Experts of a small language model.
Size: 9 layers, 7.69M parameters.
Experts: 4 picks a token, 32 empty slots to pick.
Training: a variant of SOAP for the experts, 734M tokens, 11193 steps.
Below are experts of layer 3 (counted from 0) of a mixture-of-experts language model. Rows are named router (the router's row for the expert), up (a neuron's input weights, with its number), down (a neuron's output weights, with its number) and show model dimensions 0-159. Each number is 500 + 25 x the weight over its row's rms, rounded and kept within 0 to 999. Numbers have three digits each.
Before each expert's rows: a language model's description of what the expert responds to; "gets" lists some tokens that make up at least twice as much of what it gets as of all text. This comes from a sample of Wikipedia text that the model never trained on. Tokens count by the router's weight.

# expert 11
Description: Word pieces ending in a, such as ia, la, ra, an, inside proper names, often in tables: Virginia, Oklahoma, Duncan, Kamala.
gets: "a", "ra", "o", "an", "la", "ia"
router:515521511469561490455524454480467464536500555472485510495474487512512506507478494553485499512578472470528492492507492489512505496497509511502488516488444549532457525483474511486501503487474521527471497446484481507476507505494531483485503515504501488502481478532508490515485511521510533511496472527458520518485507511524552588536478485510473508490513516499490504502457517501498462448518481524505468488495521481512527529488508520490487481513483464484513562521524478477502552478488516
up3:531515462518543483480527470462509511517472502493503503504471549509516499488502470519499487528543438494542491484485462482480457459459541512526501485518501435539505499483492517473499507515522502554497533530494525533507510517450491490479482481503499504507504471507471489517522494510543531543484493516488543514462511482523506477485501525517508533488507530533521469524524488451485494493536537453469468474508430483483549513495491536479505487540480479534504521525503472511520492505511491
down3:461494508493507525461454491476511499503490487544527517459533532498476504510488492526493500513486551518492513505488535493535501514523481497447517487463516517495473561480521503507538492471446497495471496489468466497496519553485547489526520495536484503487483504508511498489466506543485483498487550518526461519573531486458503482492507525503508505517512458478523494473441492505525518447503499548510507519497473516465522475539494496487510485489515523482436519519529530498502482484461469
up4:455514554494513495494484463467523477518491513501504516483506506536486519478508496503474510515558468501499552452557476436541483524488540500470470509487479490497460488493508519484506505535480452522495493492528524524496480467498491447510471495497468521496437501487524504503481507494497514498516481479499557499529506480524510544477492532534556502515532487461506486476507539493490491505510440544501470507517470442520520520488525496467470472502482492503508505512484470519501543491498475
down4:461484519517517510480486541515497505530470607499535443466503489469452525470516547514518521496492504468487520479500497489488495504476476516510472532500477495480537470469472515506476468487538520518509493520517515506525506528499447502464489485459501538488520476497504510500542516476529489501545462480487501479496498485510539446544522488509504486455490490525480485456508495518491481569519474452502508510513478519484479480465500520501490510490517524494547506520520538478502495503524483
up5:520514531472484508460472482441512513539459488440497487494504502491510465531488542491482463471500508476537501483526523451522502499476504501545501497466465524494506492522489497505446513487508474510503505457483507521492467513476495504524521544531458527498523489522523520529496494539514566470510482495487544519513509457495545558492491509503478512501506501534525484485477486519492525468559477542482474505514432470514481504518528471479522479503457497515490511518518471505501479494490541
down5:504503526494503487576514480545547528511516451524506522515517515526493504514501462473508532466478476520490477464497493530508482509507491489533524468493527508529500489518497529489556518507492539502458472566566473504508474464510493503468492471506470480531462529489497508514468490509493502451472512493479464544522479519516492476456497491485542470519500475512539503518510491473501502489472534467493515500448537503507508514485458517482487514459493525498478466530479452467506521474524506
up6:504564514512535489510524474557445515496499543494504513507512489511498459496520466467532516505544485482530480483481490482505523483536522557487516506494434481496488462495480532520508470486488512547471514481503533476478522482510526504517502550498476538482484475538511517495506476463495533508463505501471511466470467517544481515530469483487516493524504478502464502509516511507511490522488490468498467435535486467470481522489525560510469499507530470487547517489526528525491533498514500
down6:521471448501467465468493488470533465500527471446484467505495490534461500495512515500511500473495508518487473499526500519524498521511488499519548488507540502470517481493534467488498499505485504522488479513489513506490496466523507503473493543490495461490500460510535521488425482527514475509526463489499500466555494496476517503527535517482449471520518500542490495492514526580473504557495478538515497505542547552505538534488486498492513469471491516499496445496489471490507472525499534
up7:477473533480525540524479504515480507515507481513499495533554532534449478543461491550493442497543537443497501537513477495469527471477512512487534484497457518503502492489449548482516531488480477513459473503472510495479514477529544506494497484505519508466499476505563505508457513489551549512459487486473528511516458522448520509527546499469496517500486497507463482511498513496510503517504510525482503496502462484535453532503475508521479490478533505494513499492485506523480524490482503
down7:540527506479515494497475520515487492492452500533501526498500550485547483471484478480527489522504463486438515476486470521508494508505522507529488591509513483563507538493517473519512529503499532456525490508525495505464524532514480437485506517510497505515503469474479514483553465459544493514530542488529511516502534509530495511465472497519506506500483484528485485528538496489495459516468451481465509502522543487467495459503483483483493490526524503505477476481507534518517485513531468
up8:466521492482504508464541517514443491483481532493520527518480505504479492522474491514466513506492456492518469490472519487474506501472509513547499499524479493503493478507495520467462494485475497524489518473526506490459525489522558525502487570532487532469520473514490497559498474489505470489511503558428505480504492516537525522531506526453490504537530491500465485489515508515540530507485448495479517523538550477494528551481505555493473495494499477510525530470492513489487520464467516
down8:533562497517528503491494492511534454460500472475510487513509486497525489464458474492526464473506525506491497533500499531524494504494583503511465490509481542488508508474526473553511524519493518520516504482487490533523451498463455514511475479460516487503506530513535517495496479534508535490446491465532464499491443492473483524474525475511537490509491495482479522480487483510510500456506513492549480512495491471500458565459530511501509463487531528526538491518481515496501497521533528
up9:490520555475508483526505508491467507535465500506479506495491512496514525510509479527505524481513510481498489486492497496536500501466546472473500519503536545460467505553490500453542451438480501482480476555495504486481516496515473514478517454483521520480497483506527495507504477513485536532504507486510503497530522501519509491466483499465483505543523485460484557522479489512495495467470499519542518526475479511521491480537512496536530481539474530435539518477573463490496543489489529
down9:461486481490518502504497527491519455529517511506506511520486495494517516503467493533485513481482471492483498413543485538517495502490486484517506508524525516482495513456501534518522516518450491505492515497493528522469504517524518466514529530525540536478493463459504518460476518514458457502519513555531488496447508471551465475476494515547501495465496511522492483540474549500473529529514486478489478518518539494510485523468504485479464454475540515502497565527497492476492497475538510
up10:484517486522511496473524482499480469519488477490512521552506473516508459474499495552434473493493499456533487493503514475503505499503502560474541506457510529516480538480517550509483476494505488554456525455488500525483461486494527504489541532537470539483496516490551512474478518507492526469527485513480524512490461532508515514569469501493536495501472550487508473473493505506513495530502489509509505516476520490497456484567500541479459476468491476508524521523502489507475503506527489
down10:497456466466504525480466478506535535474489506539503490456458511447506471572507521514505496501489513508524481524504476522489487473492474527474517510507501538482459500522519484484458456516513500517533537488575516510501543483472491456504507502527550491506505472500492487503478529507531504490486481473504515493478517547517489479494531504549469489492525464497534509479487445485505548499501489502535474519519481507506492452472504518477511529551501528479486452489492522464538508475496517
up11:492551457537498515480552467490505484542474514492527508512486474505502465496452459527461515493514472496508466495490507448522537497473541515470480502517522485518485470500506518522498477525496524475453504442500529505501487523506525485517520540483463489520529416528511474473467520485470481507486525534498497509498472500458499530506543477453508512496487524517505542483446505545466493482482475540518504477490510476479510517472466506472480488484501523522506531476519489466506517526469511
down11:497497523467480446491517506500461502498526503499442492535507472493496518459496513491509505488485516534493446518486461508459551512532513454528495483477495519496492459502495453475524534477543479483528501474473472469543528485499485497487501474535490533520529517447453492514488471553519485474514538499512565469501528511504475522505500486493523497512500489493520432523510513508538532498517520492440504497526480513521469489523467539496519515517472500502528477497489508558521509495493513
up12:499520479542551507475514489466477485508471519512520481484529503515503446490457490513499481500497545456470519535532472549519493463486499440514486545505481542499487504559522526478503511504472497496496464484511494513501546512547547492495484473499459472555504447496481488498511492512501462504508490517479504481487456480518458436522512472476494536482493488456478512527490539460460515471492540509508491485509520503525529501476485541487525498472528498454503537505503496504500507509513498
down12:490485498454471459519498423550494543472514500507490525525521503509492496492509514535451492516495463531480453517522527480491494528465459554508478494492530484505535467551530518475502507470505522488506526489489487512477508465524486475487496484497524491534518491475492536507459538521506525490530551520495489552489498530514569491463499521488478498515531500511478495519540467538509477543498501530477502479487501462446515455494486480499514488481495512475442483485507484487519495494494485
up13:449520508488506458430494515469480482463477505498501483460478483487512498496497528458501520490511438520487495474514507490477515523490497542523476550489503488541489501494493535487497492516465499482494503508512502539500472493452524477521498502522519574519530486471491523494467496532504497542533509538488484502494493514540539531508503483551477517507500516471482499465468499514483463471505442497475490490478540478480515532459543539530491513495469514521562538524501533465506484482494498
down13:512512479504542534528559464490487498510508498517488488537535531485531506458514483534525471501498522440544503519533465496481491501492498529515487509471494480495528473467534486502544547528514479535488509485515470470447497470531478502478504488492453476498463530500427479528496488533487488460462486484449501509489527489530482547502498514514464449488544469544494512495463533497508504505484502516485509510515495517509522475477511506469507504488468481550458500486526510476486478524505517
up14:464542487515523519446491513445537491523499499467474497490514492532486484475493449565491493481504498421447512489478563542474530501473492486485487481479511493502487532491507524481534529508452518474502499462492487477519523534538514496528517543497501472485516497485511524480493508530495507528554512503550510491471482462482520480490506459516489493504518481504531470477495504498522486477500513491497514493517499504511525500520444561461511491507544509513549507534501467487537519508516501
down14:562506511500487495522489506504509492509506481485496453488477523545514453545496493472472523434549510510480467518501511508501465491528551474491523482452500491528490501531438481509493469462511457521517493518471483497503514493466504514450503496488546539493472522506528483544505517494499525482487488487436492485477489522509552564528540482475493485479477487473475540514530521536497539545491465511501504477452505479480477530508540486517505512519495506515484486489493516524492507507503496
up15:530498508483544480469477463487513522556496511504509506527476477504481484471528493513468483518540491493518507495475494467510494470505511501464476543489466505509494504529478561481491472485491479520451482496518484534469491488511529551496501479526488490449476502506482488487473522513507529557536507557445549523518498491507482531542474491510509534512513491484497496538512481456503516495537455506497470515482476459517528508555476496503452486535532491487474541516568495500496511482482507
down15:488532519481512521489550488487510481477529524491469520510502488534517525520460474494487461500545472504511539481544515500536491486461502524490495539474492524487465523508436485514523495483501535480532502443447510497471526515499476529494519467518513492503484486517502469478513465488490523505535464506500547504449532506495552520510491456502477504489468494466527550514508474485483472471501520456501513473459512480511466489508509503505530551441499531510540550503486472490496536486497512

# expert 42
Description: Pronouns he, she, it and short e-containing pieces like e, ne, re, wa, pe, inside words such as There, Treasurer, Andrew.
gets: "e", "w", "ne", " he", "ta", "es"
router:506465484538509512500521448505456507490529534515507479494501485459500507493491468528473499495451497492477508504516514480487497529530545508553472484537483506468507508447483533523477494525488503499469492491511548527488472500478528478517522506522504484507503480506526477487512505474503535489527499486523495479510489483484465533514463466513545536518463466541499499542511522482472537501522479540546479482443511497492437540444473498492501451521459512518492513508526495525503557460484514
up1:513492525517505542502483458523459525553512534482491512487532500504520463499518518535498467521505493509502487511501530451513538533516432552479498488518479475488492475484482521532481514499522489500486493499567539538539507470493528463502506556485472522460462474479524538490482483508523490464523478495515503470520481462478447466511450528509552500516481507523508545495480505482461476486503476507523505476502470509502493537500497465492537520499463466484503498527472504492477535497482492
down1:507464477484529481459507518483523479520454530528494458500500476485490496501538514491509519438512538538480487532445523469476472504493506499513478471529546505505462545506499496461552502480505485446469508498493520512477528534474467499498495516493506465515529482472482541472512464499542477474504503530577458516507512498485492540514491561509530526526553501508519504500511519491521497494468459507503494524490516503454509460495483509501515471510487515496528453512479538516485512486498512
up2:512486491496528488470486517538439520502530481484473465481500523472517492490520464518466511491505505553470512503484516501507491507503519491468523480509443511539480557477545547459519494517474462482501502502500515491507499484449520472540503504489560550503484528487449488536507484468528506489509501513520524502500473490490504481523444509505529501494508518502504501541519525488508543487479476511525479524485565516487482466446491491540498496552492506480507555474494447487472519492479512
down2:487494483483485532469545493492480470496486466504475519497520494508523509504490519484514516492542479514525524524522475493523547503482550477502515447481561563503485447518494476504537466507497511530540514505518518472506546492507468518449491556524530467481529481494537477519535525459455481490515490499521500517515503560486487497534485513534515495491498461531470498505493477528496486517502466453473519527480542509499505473483495448483502445508510484523504452517475495504509477479504497
up3:526491512532527506511509516499530497476507530497505497487504548512514491471520490488495506519479506476484527484502471470503459506496543539532490519546498481482508501506558540482529507541555497523464505493469521516478501472433482506493543484481474519499501488495496489519493488533514490502478496464483485517509493512501465511552465517534485487503499540567462501526535526494469504472522508504505496508446463447550464494456491509479476490513462516503456492493517458572507521468488477
down3:503533530483490511492507509495491512497514513505444497492498463525462534512496514518470466466508508517528486522474529562492500513546489501465503464504521528486516526444515464516455478508523475489486528487499506479471513488533539513510516515506460479526559520501530458500560505459478524520507476469497499478511529483483471492498550484524478465494441516501482463509492511497511458493461495491493570531512461501515476487517540509527539461485507498531506488499517527472499470460522512
up4:491533460500511504459493464478452526495477487490475514495524449515544469535506504484493491513511532496531510515515503502513468515515525529538448513528480475455451499505477493501483505529429530484478456537512514502514496499447495509499510509459491468499486503487517493510509487533514531523508555484502457481490455484526512541508529457469517533489491477509507574510494506474513511503497468526496486501494502528495502488463512501458541470555489515514476566496514514532500498518521504
down4:501481494511459470536532513513506491495518498503475541483477527531547549501514512507458496525507464496490446516484510493518471533489484450462525513535503517497494509524531516503492506454495511490506506514495494447530510478497494514513494474564496503542451499509479490483497497493451491517454475505507495505499470505525468491488498508521492500535513574476527478504456430456482523462498560527495490480508500496503490518538504554529520506482468526499526475532502500484505525460514471
up5:490514521484529492514513487461501487495472431464541506509482447503529477515488505510470528483507495526520483508506505451485496471522502517519475530545458528497484516496530515473483543541509458529519518524504534528464524519459535508500476475480531490530494460503488468466468499475501552496494490469473495449482466495529502485521500525512553560507497483546511489502513481474502509515499518510490484526496521428516456486471516517497505472513493524497514527455512501518498522495554520
down5:514518482485460527469457503515502518511502509543470496506506498473487471488485478479531450506497470525482531476505503475489550509474549501494475510497498478487525519476461482526506517483491509514483471462475506509512553517485472530534505530474547567464476465518463500525551511537462491498534497501502521501495502546509498514491478462491502502447495535521488520575495464514507469475477479496530533531492490534456492524501469504480480476473524543494507527496539529513501501487474474
up6:525477485489519490534502453522493460522510505524479505517477489474480521490456482536501516480491499496465479482461504489523448471510494462474521463503482484498514466495518518519525512546479479510511492498478522474519500518510523504504498470530526484515467488554515527540495514472532556523493522468500522485496479489458547495502495486483548527503498459559508534525490507489543477493531470554511506514479498503466488489468429509491499454483518509480507538485492485550452491504454533
down6:516508497495521521475516514482486498485455517453526493492524489539527510483512533501523519509463455447514522494489541480470508448511489493521498445490468497473484512451479518479461549517521512501463496513484526531518456512496559466500458510474510504508505482489517484471519518504463489493548521493541495498481452514494494491504534511529510484528490506470525531491487531476452510521522525478532481516513507488549482492516525528519486468520438459558510482494515480519500488522539530
up7:487431497483517511487481483554468496510532524500451474500483518494524505526466507501524535519493485490506518479498522504472507520490506535484496514505499458488493486493476542496494535530470495512463528519499532559483498471460558478540512507478457511526510527443504531492509500519492506477530516533520505472485489504518485552500501508494509539491509532552510482500461511517480555535525522540467515469505509468485455516466465512463539451462509516478499515487498539520517515466500495
down7:513521493490508499497460529533443458486489513509533507486515492505461481482479482474498491526527510520510490514520496445523514483511513530505482561524529514496505517501474529483493503510470499512505481440481466535468507537538480486499467468483520512506505486516557515475525483493487525486499534497510453513519522458460493520540488485486523504484516496542479540527529518495451476464497500506458449469521492536487515520556528440501514510508535477475486529490543535491522522533490476
up8:493493502536513463478522471507497468505499486467514484532466487510505469512499493505501483523466503504514504484487487494527525497545515487487538490525470472479537522481543537510458522538491478548462516479513541524523489508453538496466480538504537506520497470490506469566480442489545482505501479497538522521504486497523412519516485503506528518504475526559523473525484495512506495528530513493503462475489458500510507515497489500501476422522476499509482519481507480538518489473481508
down8:486497515514522519503469488455502506505532486499554499477472483483521517461526493470568513486557480512498497492542543553476475478482514504496508518495539537519499526503472492480484524538514491508485432526497499486440509495500521498521505500457481482474509485492492505539520541534541492458548487492483499495487508490479545506460492477477479504516542527536505483460522472501457533484436536508454512549481511504490503487534525492503479501504478505507518504505457489501486487514541498
up9:489473508482487462523464522471500462508531475467478482476511491449481509522509503475487491463461517535458498492507564499505498484563527514523468486458510539481520560499460543532478532543483463524532498514495527495519478519530503502465528493486513466519529457526494498496484514516489508512510505495511510492509507490510504528463503461518469509555518487527522474496486502488499505514528497516469484478533476517459494518464487464483494475508493500540491449461513555468505553507501529
down9:547466491472526507515485493487509528515487488469461518489518489509499507506531448536509526529506472454508482521485447538469480513494519510522536503521503492524501501509524497492484486471497529450504492537454503530477486480469504493484506514529425508500495554535519494501507485519442537506492511472528514550464532487457471522497504494500487515501460476448507477518528501494545492502486538505520477465459506536497499546513521502481495514478527515539528519501450501553479487491503465
up10:537455484516446484479510509455492543492492509468501495523537515515520500502459495487494515512475506486522491487497495445494519458534506466521490495485461471522478483451483513482483508537489493511462480497476503471502478491428537499517543532580505509512500468520533496569491525488478527464534506473515464523507490457504485522515509472522530525497495452483498478496552475521521527500501452543491525514505494492536491533477489524506522459506512522513495529493478502487497512475499517
down10:470513511543522486553510474466521482493511519459487502495516501500529528498497489490471526508469506517518503525522447524517466515450491491519443494521485530464545523489497511490511456500533520510493494510511505534507488525511467478500504469449520471528501482504480522462520475467491480510481551456548523502505433480503476492491541491495500471524480516529452495490454489561540481512505499517519466522510538497525466497456467483513471472482498534523507492467471500486511496508470538
up11:486483464542524531496466466508496517494508530519492482500496471470514453504473540533493472482501541504522525518484486471504508476513506475527510493516505506506534537496461476498475513469521507524496501518517522499509481476463512455502476569560469523522567502508476490505532474491551527502511486489496511484511528473497496529520464459493507567501492510552500444484479489489510524484529485529539508481464472473450511511503462459485509467472483485529535527523487540510500506507483522
down11:535513548496510508495490493485485488470528517488478483477485491526514493479507470486492480543490483482478488474516492511511528549488514530537492513468530483495485489502552466543479543525478493511513483484479503479467536522551480481437545494543500520492493482488482499526486499511519498524469484554490482519513488514559530504478469496492540472509495466488515489457479498463492451500534470495518478454543517491515542470494501485511500522521484507477488444554481474522442527525505534
up12:517487478492496534510463467559459498515538523470484494473507487475463539499482499527528470512485521511511507497508477536477479521558511478497499536477502482515459495508477515512562458518507497446468508504526504526494493448492496467497506524499476497470497468485521509488496503461489527509504509486513489500547456455537506502490488463498509524512521462465486502526534530485506514466524512524521469440486518441510501483470487473534510502497476517519561522517449507515516551494526492
down12:527521495493466465450503494473501496514495497532494513549482516478494458469472462518491552478506510499522500544489533517486567536449502495526487487517463492478525495473499489494485498488498525465457497495527527500522523516462502547525510456535449537475527491488492484475507511492503536484483484516489510464487502495501489549516472491485464529504478486527543470504496494459499481490502514468507575505486521509462445499484488518465454469508488536489512533533539513491522485522520484
up13:502512484550539478482495508513488511492541510441487471472493465514511493520471426512500505538514488496491521535504521536535510541510494478477528499486468498490480473532497494488516463512509454505453467481482526502477512514508530459498495480552479481518483512515493510498509501515496491487520471509526471465465487485491480486509486458504526531537496546500504556497500512452435514516494536527562481507480498552523488515425472474502495481515496499504478554507506510505524519482499506
down13:497467544473479528491510545479546478487488536532493544522519519521474516485508505507502453512487525528467486478500506468508474495541511526493504501483477502564479516489500528496484544519470586458478492485522510495512523448451494530486493508463482502493512477521543530467491508507509499509446500537518476520493496514527475520531485470473463502471505515464497492495509501463507542513484524502487471475500475477463499543451472563519495510505478486491487507473452483500500526518504508

# expert 48
Description: Single capital letters starting lines, words, abbreviations or math variables, such as R in Road, N in coordinates, NEK.
gets: "S", "A", "C", "P", "R", "T"
router:493463570492452546518502490460496523514470482498507455493498496518483490487498477478493501530577520490465513537476482489517519528530498487534477462506530500502496483516532467524500537477521507518507516485487482467536459555505505492514536494478516522484494498555481484506473489451461510510489495477462475508518503512477501493514505466506477488489550542532499510525490525489490551475483500517480502545506484491495481475491464492456513527500546461508511547478530507441498526501482476
up1:468481515504500483498538500522486486509485501477493489465504490519506481516521481497461521519469541491472543495503450476507544493512499468519479495498522487510532489542522493501524505452505512523500453455512468497557514536506479507496525515491500529538513517537490449491488451483497489501471548492456490484566484496453547510505519462506456519484530526510512466523486545504542508474466429477510485544461501486503506475507498515480548492495510489471530523465498467496518503514477515
down1:480493476471495487491454562469491525476476486480492498516549482493503505524518470466469517483517452472474529511488487471507505510511457489508495524535517500441550508484520500493496516502532490451540475501541511508512515476504528507476518474502446530467546499524479483491486548521466492478496469453510525458498502500488505475503486524549487499518517514532471477536500504540481486511511501493544470549523517536495507500493494509471477503499543513512552532510558532489498531528466501
up2:475511508508471505510522490455492519459513509459526513499466505492551512466473464509478464520475533512489520495504482433481549521497511513505474488509520519539521521537524504470446527489496508486499519533505501474516488515479554504510552501516496547494501498535450513475492479532468497542501471525486523512546492528502504544505521507496484477494507515480491472508509505554524515504481480505493492536521479477468484519508522552475534492501526457534532552481525522440497493482459494
down2:512493472483524470457462512495518452506515503527462523452544527559553485551556507499467495472551484495497482493489506537469505462560502485460501490498454522510493493446528485517514493503483519508428520500464507521496551535510532488500490520487510518518528510483503486498483520525499536471500483496476519462489480513535510508529482465461525485497526489468492481532490527491523520507503498494486490461487498525477494529520463505511480507495521462515554478503507515509495486483545496
up3:529490516513506497482514527450462501492493514472468541474535506515497447486499505528471477470511505535476503521503497520528496485486541507442508519504525507508490531479516526536516536499524480567479481500498467468533511549486490507525502507477506534491471473531473495457472514491497499513533523526518493475499467492505501452509484459485485513479526496522552514540514527479495533477524456473480491519512472516481448501528448514529522454545493493506457533468478538508516503534527515
down3:506530469503503500518507498536500522505495513513485514494525505492522457538515491528470457500495488508520458530503514521495499457546517481499475487527507507518469507548516499499480476517491523512509518544504474457483513498468500513482478482486486497474471495497540506525529501495530505485488491471483541502486445569512458490484540491525497508521497483550511475496519505441522504455444499474521476507497511468503505448549593476503474553490498487489522448498499491465496502544503495
up4:493513477504444485521493504481514483516503480475466507480518466505498530464495474528508545484524490466492515521518453533522463519521519475554517540497544516482512479539480489495570484538509506509459494526530461518504488492486519490496499507514540503558491494570547500493511488442504461538508478466491503487529471510532474482483514483494475482503453514482507498532530485489473479488487474530510517534506473466514473516524486447530478521488496514530501510462508525506537525511471520
down4:472452509472511474503487528470550483438494519571501501532509487516540526506510490560479487490487514532482502505496560487519507502528513531502518507492495487484491442510491449462504504486508482503487480482457439526465474515508491516483490494503501492524445532506517505487496523506477474503469505466484483486455519505530516542527534498490488523482503487503510480483484541486520518503499505457499552468514529502512476464489540468496554500536510507502480486471503529542471484542536489
up5:491531477463473514493502531469510486495508446492532485525502526518471532484540547489547484523499523500516494524447510502522504464482498478510469485484494538424495527486515502484513512473522509519463493525500477514521480531472477503522511456524513488529491518497478486537480481526469528533519524484470513533492501515508490502497522462508447527514532530518513475493537504511523516473486517506535465482539513509539535476481463492477525481522479517516480455467467469492532459529479435
down5:512506469472515512508493525522465484470496485469500494481503448503481470477440490468498532517465506465474536520519503510520498500512482515489539503503503495513514456500489520539431535530494459508506513493468488495525519525490517470537491523548510483491527517475444518492526481491513510500532493499494505469530499493458511473430541515502472540564464493527507512477495539483456545547506545488501460516451522511490513542509508485493524514516523506501491522478515505500488484527460484
up6:480515531462446495521515499470543513474492501458486502451463487541493466477492454511526492502523570507465500527507466501522488510498540501541507533455472522497463449536504459485521541516535497527483489480520483503475500508482514481497512518526496498517462510563506506491496558497490510539468503501501512458523515482498515503507513466501517484501458510545504465504515512476466504492493493502515488510519469472501467502476486500462459495452503488550480550488509526506512536542502484
down6:515507503504455510487536486488493492528524473505559475519504497515496518540473480490494477509487500493503507496517518551511497537518517508447555514531502549540510507480501469532481499533445526524480480487523458497529473498516470498479501498416514541529509477472528521486484478514431479497515439475497489496493524460477491477510521499513498504502502520490508500485523494504520532477480494518547522542489486561497512527522467490475531505514531496457505470506530498476472508447500477
up7:508499502463438537551507487462512522494469528506471502491491477492519462509495453535463500463473491514498511512469532514500501545512540508526503533457490508436487528519481475492503525475495495546502496551508478499508456524466533499487542504547503516498468505560457466508487519494501512519496463505484481495487487461512463512491509435496455515547493497481502492502520524473483512461528471521540488540521494451524496509505506502459486487506487493522503520493508556505505488499516487
down7:521524509524534460457477513528456471489481508505515504497491493527506529508475525482541503491480502484547549483535534484544518487519519485487417497474452519458539525458507524493539502512535499493513473485523514484441496506471497513522490512505535491487494502469555519490537460446519507522490468496535475467495471486518515529482514497504496480497503495537490492491500428508492503524521478479526505473521508489481499477516506474528503500505466490453502497525544514507522498538451508
up8:487486553531515510535491498507521519520488485517484468481485508549503454485536447514439536510487533466492549503469494507472570499523474464527502492517515515520547531547500497489484531495511478477532474511513485493545520559488509503507514487504506514497528468531468526478458475516477476487507533490483469539543467527439519470491498506496475529506503520503497551493499509521513500487482489517476506554504489484489498508464496512456513470519515464480498467471497482498465470505497500
down8:497550497553490468503488473490475450502496521460500492549511509488494512494466520505473509512479475533494472470510524487542455426489503484522484473487460487461471493510534508511509487484541522521495477494486490547469497492478453503503523543505508490496555509495516501462530543496524523501459506500556541519544534492511464527499453529506507449495480513494507455495551487522472522487499534468493515454516477495491457529508499483508512499459494489476493494493486524488500497534515493
up9:486475532483457517490506475483490512469525507514479497495494506516489504509499460465498512564536540515463527508463520492506499494522492525516493509484455486482501481531520482529513509483518515517462486482504524474520506533472517483512542518435512526508496492483474531468477484455476495570498472504438501486528476519522478510512533448505472466508534522531522461502525480492495516493469487511537523541496472459523488494518445478477529514518529488488516540461507561517502524487473474
down9:495571475479507538500523486526491479498499480512522510499500521498500483509516506525490475469500494489553457526534482499465480499506539542483501509503505472523498489481433499503484478513474502527503519507507472498455465488499522481480441494497506476516490481512547489559520526513521519484536543493521498518506538507475504506458491495491502550533532496454497533506501481461531471535515510544490483511440476467470503505467507503550451491484496502539504502520516425480512472508502520
up10:535519483485462503493499489435488508494515504494499497479523539509495511486472494516554496485536502517494501533521486491510457487512539533476520513513539536472518500518528473496541509557562514559478485488539494519464518502468530477465547502506529514502508478529511499487478477494480490505526465461494496481499479513533473497520527484503471477471489550538477480512517482501473498507496509473522542490448511435505454479522474481539463501506472510533512496490496552490536475483500473
down10:504514532534507506532507506520446482510542498494461517472482500515509514462521518544531492495439509471505502521528482530531507508500499477547469519486510490529529528520527515475452506481553512477497536516489487548503484565479490474527488455496484494473498457474492504477487530478510481490474533480532492523471517476509503509479523458490556529502451457473544462522517498491506502530481474485498536510506460493525489480473492485509503492539492503468486487470477528531442506495481474
up11:487486551504482535502528508450518535452483479498488478494498534475515519502488453518509520548533526487461529493505468465543511520498465515510453532494497496522523538507551506520461495518522489520488520506515506518493510500478522503495485509521549498497518484498455484456521497479518525535545478513473487509458494526479453472476494514518444495485534536526492554517501493494498516522493493483496550509478476492524468449484453487475519517485507472499486537513484492498497467446493552
down11:468461489494528501515487495529515514527516493513490485499528471516485502486559510515504502464516480497510450484492506487499543507529496488423511475508508516478485474515486478538536523451510510508456451493468489506468520506555496499485517500530475525475509541490499524484450516499486473521509540507473505512502512530512540509542522529512475523470472510492526565529442497504498472521519460502505530497469483505459543481504501452493520500524520527504558501475471496500442481492525509
up12:487479531508439547516500518521523484494493516513492513485472523515468490552489497455498509542460501488531460519537527497516499468498490515512472509497533480480479497524499497505512468481493518523520471493503563489524463502511508466517551511535498486511501509522509509485485472473461507502467512516459515507546496485538503531477524464501451465515538497501538516460519458557489524500483487449487528547464512483517471512502462486450485517492502494483530510502520511514524524492480428
down12:500463504496506467479501517476474474524497494505474541557507477476468483448485508498424463470492499506492458522488519495484509480488539486513538500489500513508536500506539491494438475518485421481467530491526467483482489499511461542491503529493475481465519529512493506488579559501495549531495463502504514521475492517536491508554477527494498523482498531479512494475517508491515477476493492471492497500538523498533530510486509492493472487490506487493486510514512486528467466511480549
up13:502480604517478543526481495477491482489491469483545462529512515530502485489503494515441529506520503507476479471527526491518513453506486503434480506495472525479517500528521491468528492544533496515500511490503500495497519494525516483510508499506550493457523464464459542520456519513453498472511477496506486487490480493498493522514499503499454502515533537535512507515489457514515527487514493515553494527493468464511478502499476500461483489520486531487506486460521436501510464469470497
down13:450531518480513499499518529479501511472492523519470483478481548518487504499502511526511532442481493468523504535544474494511558499470480476542476458472524522512477529484479501535495498485517521476485470502457515477512495505486490492527483491460481517498510538514570477495508449532503503565493464487475503514466464543530514498499456464582517476492515498558494493508490504515497490490490497520489501512493509510476499518502509530496473486506480470536471474498468554527505512535497517